Experts of a small language model.
Size: width 192, 31.7M parameters.
Below are experts of layer 2 (counted from 0) of a mixture-of-experts language model. Rows are named router (the router's row for the expert), gate (a neuron's input weights, with its number), up (a neuron's input weights, with its number), down (a neuron's output weights, with its number) and show model dimensions 0-191. Each number is 500 + 50 x the weight over its row's rms, rounded and kept within 0 to 999. Numbers have three digits each.
After each expert's rows: a language model's description of what the expert responds to; "comes after" lists some tokens at least twice as common just before its tokens as in all text. This comes from a sample of Wikipedia text that the model never trained on. Tokens count by the router's weight.

# expert 5
router:544426527561484471470519503619454509500468519440500599476507496492484579454518451430437564495505371506524486532480444529452467530540464453517437437582523501538564556463469441586456558508547523470576517459594471502593541581432553556537550596437453453508510588524528475568582552468471524533480483477545547476495493528549525542455433517463490513491544469372598486341412469522547479518485526401520505573550524495462568485535490507524488415476561523419408510439477534404529462442493517570530600533514571569450510519539507488483553562441429502491596542514475492432522490448414499505
gate0:446522560518494591476386460548512428461542470471434466489419585507392536472459413435537543459491465401506477555480521457529553486503511478510534442542609488488448448453471553557496523551461502522390427464530432491517517535514444555475465475425547512509432530409560528502501518559431476586480596462554530588464556435551480569494538547446512511504639422410563570511490456496498431603538597461492526607479502481471523562461540458472538467505499526485518617466495562547506538568543412533503518523511554485497482526502472494520392556473414419431505516542570477525514413530523437470
up0:467557477511434579509462467506515489509427422494623501431467481452508480524445446520535516580536441432560545626470565553548555556428533543524553450454573532467456517465541467565469533519469484533455424498558490499530485467556539513528450442360525466493442524479543558478513539524485516528522564484533584561510504463516460553509533528418533491436498541384544471521549492497426415457486576402528564561484572505569493399548516436463568489533544476568489494392523476451561571448560547542428517525447536475526500544552445392510487603608473482451459463472577512427498549501390426477
down0:586529538530472467454448454509560518556411456539535440481539482537420559553516541539468439538439446526464576534464492488432554517524435402466433468578522559442513551505482453503467532395595484491496415554531513446463456635587535503522381480499519498486434417509535583471562529483597515497533432531502447542515523528512470479505472567484537490526501473566533506474541506460562550630530481459576469465368513519587495579426478506521480477550548501465493486535462511417512462538399600528548511416444537583501534525513473514516518508511598542385508562566520419461514540483617478465
gate1:475461543513580550526544527516488520457486509493483520554433516618539523481447495406476599518430467510490404506454548580535493459477456498469585533455381480501487529419369482532445465432491481444498523594502549496507597575453519554464502474570528448485598486569411470460470426501444534545546516506483533450436532473484502455571513555542461455560460449526477500455475410578577513489443413491589495458510523490446526441489480542625470478542415549549420435520409418516461452525551537468488482478547521437437533522475556487507495503455469489416590392533464642502539543434476512535
up1:408555515461491449509450483486530438427463460513511480540489510440452492461615464563408465458462570511453586458538402466580492459546505418530487453545604566509540482567449519502456604575533489513485489466478565480575567465607553454507557505478479551443496549443543487574540575510513421506477586601401530482574447438486576557533548496485464420531529396491461590499501522449549457647512524529477486517513542441501422554392533517475436577525435465484508532558481496458490561473587399554504571498437529497439541530482499469459580517471506451492479451543506462520472455536488418468
down1:463485552564474535555435472487552499510556525473568535480525506486527417500505553513544529443401493516423404572516537492445477452488419409471562465555508604467578523554412498536485465542529511508479528541509508464480552409503480459432501523433556567472566532514510479467511484495663514487481461453450605502457492433491507473492524441463476422516607468526476461394494477425468479502575357338464529503524503550515510464477548443376500552433454523501430529542540521468535445491556459474522484457515539447507534542543501522476572402513419528529575482625591611467533519501486499502
gate2:500477506546408540488457499523430424517522513566500528508411422581436588519575472503443512408516452506458480516498568494407537493480534476427440480574431462418431468461564455486472546513537473455544438454567508529499442539479531488537525488475485561422466487530426549482415471485448589561580554582454571497587462461605516491512427494478542439511460552447462444511564543463502515462418472460481532447484380439467444523458495465596555523430488495519402486540451512376489459568522564447510485641558562472573541420591460521478474423510443496492466535481465516449407518523528464547
up2:540558560447485537629622594495521571501450407494446460516392493511530359567498461561627489543514561439445484494473447515477561471447475483529554510502441549549551494465486648474599498469553469561421580513501481458547478515547479518400553462479505529493514486532500449495533535531495399451513440484435508464481505489470432502463472446488561508502519465592575495502469398541575366514614471490464512594533543446585490493511502499435439541473453502500533547495565486497466554478510465546553507431465405548495498532480438454592495537500510480448556522502466574539551509533513407506
down2:471463498375547548498555535467459517491582507606492474511381468574481524513464488479426581423511597517477566488571562468411483450547437498515547434479437543518513565513427492530421573478526465486469561438453525361440514428468355506512425571518453549515509518402571470444474504514515483513400529460521458524505485575508529419530550514474498550478453524437423591527444503544476461558477489490491408448521589462498497527554456449470504502519564525452514599484558537418512507441486516491446527430417500541531493509517489554555425544579535470454458424479515375477504444424521501454
What it handles: Digit groups continuing a number, such as years, coordinates, grid references and table figures, like 2-016, 146-9, 43.-556.
comes after: "2", "1", ".", "–", "8", ","

# expert 31
router:552447549474502452563543487584392503428512481476501595508487518499409529471597459495486535449573433550465448467454462537436463528481469419539437386516526419511561528502444516499453577491543551422506489504525462524566524507423577543461533496450448480482504542499514479562518523444478488557466436504483506437541589510529546494530415373539535433518510483460576524401442484526569484553554571438561492505564474506519550443528481554473453475432583504387357542466400472436561488458602424547441539592455576503531542578546484427525488583436484505505523493565525509447504568484456475512
gate0:502501571497427616428530485499540484511514486456477532555418545512529468508545444436556486452486459500535512463431489529480491481479557513526450526538503538467411536453530501504476511473505446462431467522448554500459511405380443584540485528476558407466463545455451523540519535568534498571426549469453565436455488488596408506488485510518524523411519464416565513489452447436498486572530427482451471526471529564561519452387586487509554429406425524512581605516494558616545520511583537404528519494577473505429522523442433559499463469437499383490439509446609528522484390518450462407
up0:465572471531457597435411611511520517553456526430525526585494401454525453510516392473457492498573495457523499476442525585529544490494525498595516498490483559492534551440533568441548585558576450450457493625512561488562552433464520518530491373444465447460467480494514575503464556455426494512456469464423547525494384447430527486532564572530629543496524578459468519496573470520560505551475500497564557554455595518527552427399542463541549457478522502579514471444451522489571448486487428418460479525475477436509532521570536500496448470465561493470513445428532516528445438471378487479
down0:508440496560561434509422511384555513572509447499526549536521429516462528476461409445468459544468447457525527413481494531471456491503489493445460478525507524544601570526483613472574538639481601528451616546532516503465534568499527520435413449583522509463537405464480476505558517482530481479487401575493557482355537469470542462467475497464450538580511425583505550583545542448463579525547502401455574485511487447515414486461510471561520476433519575532527522511499509528438488496427497517558489553392533461481463576502466501482535531473539472351529473569542469548465475444543431542
gate1:536544562506617487580514551500418517522596440520533454531453385553508468473518511440443488463470474406469494499542482479494463419461481439537509446441474574481490512482588575485535517491427455520473535583517488495583551529487558551368520498456490402437465381503457433477509499448473540519478508481500482506502544533539496517546525551565539477500460456468451486492434390535510556504483483474617604475453386514477522492550487521595501508525493572480437529534398494501458437490591444473490574484415554482508479483608573539545534467375450523495524434482547484554541412384520424567
up1:463559472451491450537530496553551465419540524525412475506471456453465465465535460546429528471486480592458432393537507519420487471527496468529482527478499571412468458493474503496423545535465459538501460430457526466586537468479516439433548434452437494387477437526534503558529500541517472520438602552500523467534443481489447548550461500534588418446525451477537562457490564502547452592526491397588536527459448428454518520425561390547456595428448446420407513453475467543495495462440406527474548526432631442537490574618531466516547454517534467515396498500599468469478449543466524458
down1:470477566565452486473480556506501502475446482505464451433529511561533519545508497520591408555511517482497476485486499477488496504569556474482502522559507643422534616529440528523556561533461444519425545504470485547445512411484485376504446596520541461422454488618404519495506461558606492508458449470419575529423482458601478530455484471496485447502472471475488436583519464406493508546517445465509458527434526544505482483487506462508535467558514489387401580479503432547502457456485501418423544494493454500454604458514505505535468467481442448529579613580432464557559572531623398519
gate2:551470550457457566503492473510479490499444518609572529513518559627437505552547542446477547403527477526421438416498534515431520492527526497495492477547562461524472476471585547431466630466575522474484470539524492484523415508468459548511457443501456527444535504550442495504501493488469546550433621625476521478586591500543557434527488482555497386500499539561460522568567626538535479459513443420549543463524394452474480510505626476492474493476478480472508500527499496471552498523447433434511470500498621431633603499593487461542497455473454458490470526497395497478400532498563522489
up2:442589536586486537569616507510496530495512431510388409483436483470495433490490453546509518544439519437547481607526415462454608506472572464520555517542464578471463527455430498548620490484521449541493591463536486547430544479519573511474505539547585539526367447503527482475457517512448477520547522484473564456484450449505515543529477524423541534453509444476546484435462401515605448531498527529446447576439551410565511409570412502457545625527506483530452510481542494473463485468583562493479522520514449492485439435413508490507475506542475514460473531516602543512522529560451386609
down2:570450455385589517514458477448451491549544532592484476476504466521530522526502530493467531443574563575541535460520479424445460483595488531499523480564484579510520580520425463575464535445439436537525627512500495407435489506495483524506524633480520557528566527424545471431490570442472497526455558475469460461470492554442503451522564430411489528463532545399504553513423431520504439560469508472504383429515541425537550462518459447477520442562593446481531549440562520569543522518447556539461542421420555628500556522489456536483500524527491494479457477377471447485458401429476568507
What it handles: Digits and numerals in statistics tables, lists and dates, usually after a pipe, space or semicolon, e.g. 19, 64, 7.
comes after: " | ", " ", "; ", "| ", " (", ") | "

# expert 22
router:543477460526463479556550479471471533419540480481500520379511494589498492473458470525512568475510495470570480519480349515459460489495511457593447469482405416493537674535539381451490539432463545435510528548529514498532549556456542507563585553496488470504545498535589445534501484436480488489512460426537508469534569568472528431435499484555497512554511526505542553447453326567554519517558474370565470556530533500449504490514480497549551461506542524526462545387449543457466397524439489529480553518556526545531548562488487500504490551586575466500557432429502568476535496494492555634
gate0:495419601459506651455462455463557415489573477472488532499378510578522541488509562536469435560511486549453502510479454604437478425559584555487497526484545461457484470442554458517519566459482549520510469445470458432462524419580467548519508531505538449446428565444511591462505608479483483544408452435492479503464534466537472543519539600465532562545518489497604617495449431444530519533440487537453493464521554505454530481382557497447490459446465560511602550537380522470557507542551444454537500525531420513475601499486427458509452524519437467585517503529543447541504446520396495506
up0:486485379469472593418607468506576463603484426411523481537540459475486495531550537522562507483578475498526597460416481542429497469474539536529507434485569534521456593539527490518467482561514438454506409561414499548531492453465489521572503457481450482551378433501548549450446506462504532458498491472482595526527467411492525598565480462531570493485435530526463460481546458557441553521604539456578519440480569425443502501525610516451514542441513447613528505393428520426516459541591480468514461527445503437521422558550547477538485399540535540496512491562536539499596440504502453467
down0:559410554501481532535515468492505593500521467531589526529474463543493511525440504471533413470552450457506585482531594598478519492490453434446479432538526519519570451439446556548494555591520512582506489507528505470453457527434529519539427451460518525533514424451638551477505504466575643477586380519520533443539451575498480520496467534515582371572520430539537554552516515428506595446538492462485502490379520474479519490454542494542468510592511454519518528422474463514520452507511445596535556451445576468544487494570491483624567431535525547468438495613465522502539503487602518541
gate1:531525530423519549536585542421525475441556479569590464458443474529542479538414553533557573522512485462530476544426468517587474430480515532577472491491462480570546493424497502467459492541528433498445553531544524557591483515483480519488356513478555517466529459464518447454420548430537483526596533519489469507461624518524515460517545401589502497576560440496508521453535451613531551472546466448521502465423482500515553425524397520524498485562457579568572384469404554478481470594511552411504581509470499480481586490504482518463537435345446493530482484563505587509577549490477547528
up1:427520427535580471485471457534504450404477499536538484584499452531454465454589478518448525436501449553488469483458551420538555497514445493438442493409452545432541503495464522496492559577452567457469534437492534475499542441603520414404576475520428585489510460495472456531515526585497512487527488546423474466523424505522439589628454428502496383476588450555573536486540501473482502555517578461501467491520503431475494557421568588583499546610432479578482555517480525503434579457495435512508462534448581467546495533483469398473457549550492400452522472543510470531499489637434517438
down1:475589462527449505424542511425600467538475448513471456485470530452436514556523457504551450547478486567534421461488530541469491530472485473577467539546494583504544609531506558536520560558489522450547614557461508504449556427434531482579499550422528458392427466525510450472494522506526419483481528444494472482504477423536443571546547437554508531444523470475504600539547473429379472505515468426529572536517522567456564473513549478411555460497432503421472463447532481492504429434569470592475543555514418435491509520546606506534620461536468467481577435551537551479434668483479534468
gate2:494431590544382586536539493495452461418499416513498501453406477551423506513609506457498532458486529450462512477455539575499539498452516526494499396495426427578428559398550461495497419498427530493483491539575451503519532589444512475567455480485441516485429467533428589472559547441419510541496479541524607464569551422604506481494458559463472408519454433580447531559490504514508495485523604506501503499450472496514487577429554530541505514369462488564473486474480526456473429509543446524502494605510507497580462567550456401542558445512514514521441499512438495433475578464625510500
up2:451490520535437493660550513477581504500451470550433455493486502456487452484530547522560559515458531449430492534521524496388516587557442562496486483493463442558448426489515533520557493436518467561473579457484519395527465529596544481452525518461544531454480491501544440465487476523417566488443505426570525440533460522425537513541498417489453581475415510521423405406479496454540444529463530491450504544565534422446370485542523577464433518390602532478474525518484508507429429542482492532459493523521445499521442538446368466528492473562536466504548511417542489542486587596512359537
down2:616503521488506530484434594449522592519458474493483512590445527602513530504508492548553509413536599541642442473497442498405503393490566608549504508487528536444516503382428467566518545461546510480502576542451512506412486469465410552535486524541500567569541449522402436482503569470552509424510585450498501537414474512439488462597451560552450488522454542494436485525505606495483487460542511448547383524465522483461561563494498507518492477414453514532501601459570464526465472473502485533557571527427523556473527491521489535430504550570500552461533436537539374533564449480533493480
What it handles: Word-final pieces completing names and words, such as ight in Dwight/Flight, tt in Ottoman, ed, ings, shire, ansas.
comes after: " K", "w", "k", " W", " | K", "K"

# expert 8
router:510463438543494410551517502508397524460535458494468522351502535465437515478507569547510566417446466499502358535446463477414469516533575474574451425494485449477499500475573502549517552398541498492477504554533460537517484501490572518538469535520482581473467535549532489516494474381416505543461414470544500463503538636541601537452413470544482525539500543456543487512469504607520544449479543515477573508497484522514458487533482487492482533478556456524466542354390487428547488511518439571503521487443537590587525461552492472422529464463600485484416505555549524463428618470469593574
gate0:511406556554513544467480426491421556481489512395567552500370506588500530449542520527489484550465594508514522474502460518507563498548473487499512565477507514428488485510532528439511491542425481500547537496455498588501475416506469523539517490476576464514463506401441555594514472565566520495509515518538490555461539483505585504487552476431460519539553468403463563497440445573585469515519485521446488505590532566593428545361453513442516490415577547400621535460492541540584524619550437528529598544495492535432579512415469460517466394502460420476438526531589549475465449537483508451
up0:558604444470436571500588506482460470511412466452559477510531476407415556444499545432572538519569506503470459564535487539584471477465493569485501448495522522436555512385507509503554493534497415446608401618496515518526521489499567528532484520331528518425426456509543490519437581489501541475528503457504549513529494468495487534522503593489582486506440484452516508444561458500445447543551523515400523502418603568530507492492512425546474481513385479535506430400521456410492512464545596480466506573427448428440449463475510489548490554498543448468529446553496506618470469440502589495
down0:590426521541534589584482483483459509434462411510543436483512417551352496568392525442541462498486531553520589477499539481398561478435545551538458475611481490543509473504460486521551432494554482539425474454484536431489422534528465520576487546495556456473477407489540444470578580502494516553552521540576541500468517555555474537501501495509597484555539380509524539551502554440509624483542540446586499430491532464470496503462499477514466473460451433452499481510434490437584583460459538540517541411446461578526500552447457439434571509484549524445417551468557399486534535417557546504
gate1:498457477455549464583538448478508480437461456519430529503508408574520512549496562529517543483443518506460445516491466545539491414534486525497586506553514556492535533463573457468541468480525540499502533573473475474539561503514548495497386540456453507516581471558541451408408429453440561515464516576532539446452565496500547526603544478568523490532425496498557500548519472580487463515501489440628556460461510494468488469528454531554425525498511570600490455505402428583469393478488462470479597530425643466539539410491499510518505486396483506436512367619489517584542519462484358508
up1:439503473507515437460494525511491539466499386502496389516456443479458509435491483476535562541475452533436451452503434408547561507493421471464464479454449492391475454481438459501480621516424479474465611478453604460467554496524524459517539489487467473446557364508481499596641469552581435547505537549507460493623487505576478563634544553529470344459557478463529524420500542467527480549585544490473513505449525471529536588437518483505468567501431488509440538454468543470479569547490487534504478506463608527505505529506517475522499487565504468479473450542539396489449407568454542459
down1:502495482490465443461490463461527593516473525508435511437506519506479471567522564542581465461487456464392518528522618480412517564495414500514548485525506552376509580500436465522424545465463352521552609595494458537427515450502518444499475567382569538490592498495507488501431513467617476449523439536468571532481550512524513491569456386581470454499632490515413454463537494485534470495506442378504527553430563559495525442488511414427507510541474502493406537421454537549551505431485490500458520496514510522396429476514529520578498484527595484471465515523485449486520591511548491469
gate2:529517548522456494559524494549468424534498547477474552487572536404422543467615533507436532456472547515475520489486534573409571425507545511499451471542539442509503449416524540496529537462453506488524524473567440445505492534490451457543509494470479541460474455573463532486500530510446617529533607622463563461578560480565567464503391551507481423447574396508507590551562537507539493386405509512515467556521498495568416442459517492481494467442503519516542465523466542481568528530486525443557510571576611531529492449547498339504555565518543406489491505532490482406432533472628445513
up2:379491505464542650633578530526567511521416424616421534517464515531444407560521434565511483496580561414342526537555503500485544490507536433458529555560499591514509498508557604452522388456546422543467586495456510442479510491494513501426530521503511529520433500433480450503481478501450478453513488510516551429487464460538547518510481534521499505437534393434438524454487494500536421573506529510520496472481551465527521592563464514455465567477561508552466510532529536414540456546497519533472458494573394545452478478482448575473554586550457492487513446492514523526494517533452372571
down2:491530472487471530531461462498457513446539492560498525539535489462509523485543519475463430450462511543596627494495513478469483457522514487512469503527469578489484539533481433571511562424457518494573578540469433455385466446484425441431403529460499546568585427513494585430443448412421495485446566408546407432435458488493480447533525516438461555488503476471515481450495483542419401536454553515450432504494572510533518428481438471458516370500531418481512478418537503387536458453456563415500516495421596502481472561508421496589520468596562477469413494473588423474475494465561587435
What it handles: Second word pieces after a short opening letter, such as s-ort, s-end, F-ort, th-rice, Chesape-ake, plus short words like small, so, died.
comes after: " s", " S", " t", " h", " d", "S"

# expert 1
router:506507531549539541569474385629450552450582514489483454495512519484442567434515556559473620456507457482505451554477490439482518489485498477537436372496520420509548486443496439509444540455522468473584509451471505468526569535431540524480541599461487441544395530491473471572536550477428555573501512499555567408530490502462546534478394496499510466500548476442487509498461508506503480492511607499571440442493464532540517408543487468461533503488544420379441531504398540313517507452565510494533585500488546544489551538434536499566532505513525386517535482499590542518507583573405478523
gate0:417484557505479496505461383543566457528485474406430499549489493564463569459485526463444435528410536472533472579406447540519417500577552528454480470512469515467345491466497496494652471542467426484498511567448455471509471507534476554441488524455530392506429568472510502465482536513463509532425478534397560535471543484487585477530521547403512495532522462406592536445565422558606518556505447519502470424519432505475510572537556448526471487502465482482613605522439566553482501506564454519548492492477496533447549532531478469526339461494504408419470502499530440437544495528489477482
up0:454517488548507507423433574488447482500388437450548481537465422483494514434510501452508456468555448504508550519486595612523489482464456583561473507486488539496512560499491524527444551557497471449527467574517423539561507463474519506487521486532518556426550540538445607443482506480377509484553543479518529606509491476470440572536510465415476569566561540485508493531537577505440508502494504433431587564532579501595452527483527540495563451441492585594532457356573480451447527473517616494406492481369496496507535513611511416433492477583481479520474480464455509558532478420404520406
down0:575478538512499518513400508497564515409487395507563455508515497562471542424558474492487422522479402507555410508509475497485484525476438460562503405474571509493529565535512539489562488541484499526530459520550516496454460509462576559450525501451386520532447440421553539497536544428570556552555446498535550539520455610577483503497440514468499478545458416497533544577485521445472721534449446457588460507455520487617434502440499558524383463435478490485564518477479403421492477559495624527591457441504543527489494467512495481533531496457543500428494507507526380489427488465518511481
gate1:473437551469598549599548498510484545490567384417522483449482411444559448488519467451519563482466475477491468553512438517638536492517542449525484510455522530506514551555526525472467440521473452412458537477570498468651580542493448590459474601560555406463578442516540471493466473485487535558449505549520540502431532513526547472488533535505445528537460503486497464504528386570468467466525456419632568417513450425458522500553479544479473567519447588525490485505428494494492370533536539484434452407476539453553538435550545493442547397401471514547495452553485582537464521466550493506
up1:421576579420490578509535461527578504485479444617543437559454450529429488453558400507475489470444461519531463424539463483552499493481464490531456472511490584508464413545446529507352630514460485505506585486524572548582556456559558452523498572549462524422503504473429498496531544506530465505530532507441501569504439529510470532588452442413486460467568488542522553417471517415582516469503514447530461508465446472502497504457484475578504580470432586429461498516459522490439561395534474485479477499438541359488504523483495596427588424484456472544448459504621516420467531522465528464
down1:527501537502509513491551519464557528489444511495445439520494444499415494535500581501572473477420455435568501503455517417406495512480488533539584484476560633466498478471439503507551564494527499492490592534509534490466533445478521507480466536472442532441537488494567403551594497464544445587410541449532531532433542431463486548487466461469431574577531414517486581541534541524482412445502431448413426586454479524412506448428444542427590539550422491447464483407516461512456424474461466547600462467500551385513467453501570487486504488538531424515566406557493590436494536530642472483
gate2:513548526567517511497536528449497458541573537556554530397469491557484536478540544509371470456492475575464523434487539556433551467583500489474448393535515418501462542484486489446506518464403457419528460501574442526552453528460558491538454509525559543495446508579435491482498476458430498583560632493512567416508567433573582512473432499498527432449571480487521480558508595498465417405506551438560469420505502475448408551533473551505501500455489506508515443479410511406586477482551587432474523586439551500543527454525547424554496463497548475538421536460529578415470527596593544473
up2:463472487493469608641591426573523558458446542517370449558493480527485423537550549589557485518498506415457432450459446542403549576465480412617541554445454541512488497442470539510585499518586443612486564437427576461458467567541483521470528480489523548540563467490498474499473502546461467485428490519476509493514546478413495486450435481485510466469442502447470553463478459556562415617517456586446461506396466403540473506431569481459513606557518508501460520525517515473506491573540533517561444444523493495442550456477455483463439506558456566442557495570515508515482524517442414552
down2:499520447447553536500583493462453512435541470574516472589456459628435505483466504541496517450546564515561527515532472397440437552464499562507605463566497521465494587462461486621488589557426455568518557479465459469356598537565402510506435516532525494471544484504459488459466591526512441419480493451433472448538462526467507468555522481508465502526488467434431571568460469500488468540492537516560464427525557466489519417451542463411501469427570439525548567418533501539501456450414569563494436466444521556518545501444562448450474468548531543421429523461505390515587493421559481514
What it handles: Single-letter and short consonant pieces, chiefly d/D, s, h, z, th, starting or inside foreign names and abbreviations, e.g. Dd, DVD, Schmalkalden.
comes after: " T", " D", " S", "S", " d", "D"

# expert 12
router:554478480477532471551427400473422510522496523474491588548466521459534547448467529459566503458616499472495475488562484476453455569612510528542468471593457479533552498540458409605535463505532558473578522477540503501496490463432464591516502569481565525491400542478498481566496536472458452515415431465435590501574589473498532552591487420397586534439542557445497479511452536524555541476500592452517555507505527441538601494523425541401530506472530394487471501462495544464491534512520415487498562569507456505528435541617536491499453519493525438499517477528598450467453588401379567510
gate0:381494528512459540326550467451457439485455454489521579477430517557479557480489582491503479454479517492482502486542386558446452422553545478387562581574544468448367408510472504549549523537517474462547488496451443536498597566471509533547554523485526461414465537448499478469590559604452568420483558528395510564495525463505482585511481502479550409454561568485512591539541496516540497557452529528466479514501540425434557528463555488449505521378554510541594582511549525578464485527591462508446445507514486480503503534485448525540441570484491463477466530527448514508514469422486455433
up0:469570492553542438401513501494514500514453478557548502501467523414478548462423472499533463550530467546510521514459552633476549566500523548602502481474576465469532495475453569533398481433500434405449454600503502473570494477492518542553530471362608505489441477548508569457489507513418452416527519477464466491510455459528429521577591525536551499620415537527493537494589440528412545488492577466624515577544593470493449482556560511575465482530521500486512476356444501462456502520563489417408473487477502478516495529546476461493425508514534528535424481426610516473513461468420448495
down0:560402427552593564515411512527527511488460426561505449418604451494421554510496550487476381528468447490432547468525510475501506534438443418505455477588527547498514538495436565487510524493539553588469424501522507482490407533554540486550492528476497437499497428395492440511446543506558464515595516595464580499491553626500485502532508534509566450550584493555531513446505493414449568463516570402528488511537510545547447462470422464529478374461462490388523548407436494387521450455493592482551475482531420547512447531527477466524572482445494572452535479466477449506494533435441533557
gate1:521436561499568456552509512450461507468486456524479489484444504538518526607570523472475503485501552542452493524440456536567422440456494498524611488516417463525521519532456447486417401582531444518547477560562530524501477522543549602459441564467517470479559437553472473448473434484516574484471533498480523533420594544490530504560532499465493555600446453511435500456432377616538559544505507490531535508358517444397558436538403577593414471536523567622536488502461448510458439440594509489443501485435491458510496445481504544557490541459515477439513467583516571445581532497521558587
up1:460528427568553524572537610480576504451483484555534371573486494532472459451442543483548515530522501535453534371537516499510534475508423577471529454464559551387510512428539529539522660480507449498467512426507543508474579511505547466423594468542388517398526527473551531558588508538452440549463544511497499443535446480540476525522469521478466420425509538548650544552511543455497504470586419488500493470418520514506491500378503519450358566443463535516538593569505572549471503495470498536501450558477500547508563526471476447464498452502541484443544418489446448549469460478515503465
down1:532436447554475577552478485506577489527386459527501491405498517496540488521487495505525480442566501506489478482556629534457522516509518490511495470453415611483493601558565478527508503477483426598580523560436543519531562406562639445472652545436569572573489441535480558580497601458552442476448404391446544509493533527507500438487473475504492509539609461473445487556507560439469479483462511500442577571468543539508511527458554419500578531540467533445490523544540502546516478490449478560531514538514468455548438510449469559495486537590495543393484515498550531486558600505588474550
gate2:521418583550499521459527510508520424505502515547493587500517540498447478555468427447500524480482546470430477539516558540438599479580520510517498407550501514517452475480559525526483521400546525433467456469517524531495512525443527524478420445456456558451422473535428483486508577501410533562635521578472606492590517474629541496534540495508435478524473441521492467543536509497616489443591539469614468421501492381472419512490483509491471515400485609595427478495492520527506505444570496525497470503527518441513601427519441419540438509571522501473436556580438516457398581507448485573
up2:431555515431552549572557534542528485514469545630486452561494412458465399626503473596486540603568474399458427606540454504463586474506469512537516458532415572517510495518461521541554463462547376549478537456548560479423497556497514531475484496504553482453543449517541464460413544490395485522544495538479461408503466509484536534467511425506474576509426449452537550483465511561623545502578440527417456514517509541528459458497512507474491557508507565453502482520532494515456463443529542474525553393469485470573502434451382488446481510595543479465499513421473484442456484584409483593
down2:588533482530544558494542484456450530500525491527488482531486498550520500496502524578424524488445540506658499480486517399532577497482501498525537576518476484502574604447450481456442424453501472435571605436381510477418430468453437501483523510443454547577504466500552554395469515435532419498407497519456516502479412504441546436488483458443446533462583552430571577565480457555417408513522463500507383475480588491505489533491492533484478435490609490473505523496595524500613444539442580444539511440436502483548552471506428539540492452549465483453408480467477511449598420554480521481
What it handles: Noun-forming pieces like -ment, -ence, -act, plus months and compass words after in, as in in-act-ive, July, north-dipping.
comes after: " in", " In", "In", " con", " of", " on"

# expert 10
router:574431515438477450537587418561384540486540510421493552494473512520444540491495498491449561455529429482513506504507440558439464569540515460523417411477513483573573578544495445572400593516526575519542524487503463524603551557407528547535528522460519496543464611495544427566588526452447425550379475481546508441549523533509520533516448411504554474491552490440554522400434456532553444514522519444525454535553523538523553443555475537429496474444592530401391544462469520452574461442487463528481568532455552521458495539517473426513520606481459461471516493571521537436549537503401499475
gate0:516524536497539498553535477498543422520546545523446548451391549530414449518511487500525435552452503477534511510419465564453487521517578534476546476502503436401435532452512454406510537566535453434500604531594472538445557473470447536446482517482565496460457527431435549499470495516520403511420441506378479429515525495518445482541499478519563558558479464371615651464442445469553455629430505561448438468453457537529515521479537494460520511499495543476583598504455533565582508591539532556469568505516398532485529543453464518513370483463487492527533453532539478467455414528514489438
up0:542499466549457490463539473558486531594472498456512514488523474462490533480543488386463410521486401502494555526544614587522513474504453610614533539424579491547527519459625544454470473556507476409552516545488467515515558532527482464537560500438441452471506569526521588434453505491474549537510519459482484502520418425598529548495513472578551444487459546525499505538580489480477566488392579420501513552509572431443474518458534473495568506435571422488506446443552488421558447383495469459443475537433495472477472501550521511524541459553490419524451494495659467511585571579437506404
down0:548515470601459518449359440495454589532520483475466512509532408541521444522468465397530422447435453438442492510545517492470506505484353534545506476630560529497585568460550553482480460534508500447487457508526519403391457587508524519463490480469559394470506505495673544371512511489562489457575474570451537535517442632521486543482525562500532443490527445517471536542507549448531527513451519409524467549490453521528537520455560500547469380479548482470474543499453500533498477472470577406553553523504547529461405527477537522474481483554526431487419473573465462490497503497490527576
gate1:526494603567555512510553548466532523503522363548497552466457471568511539489383492456467587561417546519468515478540447452542513475487558499535540402514418568568518445524525401479457445435474438516522514502502479511581510532450468511456469601519501533529582461479457482448493501502420462549453550610496434436514533498550549471463544541538468486530468435510541450492495427559542504568503429581512531535534509523483519434469457545585461551429526565482533444450354477524488394565569479497464526553502632506510417469498507409498485437498425543464521436538417562436507405406556480530
up1:442524433445536425499412473500538427474526626521489383543474574485476535495426493524475486526486560463481585390528536530511461434458460464460483381440441577475444486485478435485536458546477486450581554477514516500448565390549559474496543466495421515454459421522501464478545489559522457511479483517458501404534394473587537530516515501523492433436494437591473502434545496482516533590416467452500508554491483479482483591465544473474424517578389440521504582512484507497407588452480481615546536525464586408576499506546485453544586532469535402518445466507568435533497434514517479557
down1:520565522433494463504565437479507616491501517609460516491510470471539502516503547490627421509523513523399465451466479479439472520532502435537481521475467555438502609539525479444496456563541443482587566579385501505487515446396599479562526505477607497482520466504425546513429545577562356525418586463504613484481488488513484494460540440441500486486528408549472455451603606464437430554503464444471531508456516570422522550444514479490447502565560422460514567493493481586431486507468434486503462528556485410502537475515496519543545542551429449475545511566600515458495518528509457554
gate2:503520579516457489529470430526416437450570482507547535556409521504440467478509589504540513444487485458443466421511533514430519467510478549397451405571482521412431467470537499444418555549523556428600486488487518518507530492443563480566458443546499611445482517506442446528511533534472592572492480612531606481496576456649505474526440490454508444536449464507396559520554551558576424468511519519564472447510489453547428471476569462555484604466487472541408518405529462523591463446524531512504466483530596550577568416543501438504506488461495502523531482586497488462461552496561445544
up2:369546557548551565501551487422496491592555523484400561461446518587446438561458504569536547544468454389485472542525482495503529603558497481527544494605481590472587495514458530549592487418475474589520480419527543471428530476559549440510486544536563520506483421564546436455528493527428434489524435527521513459430460536497526460537479510457522559452454448496464491432485378516582371545476441527482447543461520477569499439487479456493484559480532546523454547502506547505528527490513605480572473440512483537568449459400460443558491495479508527493466417580586423451513559604484480556
down2:465502445387521534561547500485436509471492550493552456464508422501433581489554470582439552450474529520566559556566483487496456403539467545445550542568565607545535550547438521492486480471530450446473628507469509422470494485561465443483416544502559559498527462464507460447505526498454475397465530414461442477474452464424560466508508448446439586535517479364510530554516454510479498527509446591584442484499547511509475538491503432466528388610560464489565524478593492512511470613532523478467574427393502549542513545421449525476535516518512555458448501449524358486567443455494540494
What it handles: Line breaks, spaces and table-cell starts, plus the first token of a new sentence, e.g. A, In, Prevalence, Studies.
comes after: ".", "\n", " |", "\n\n", ")", " |  |"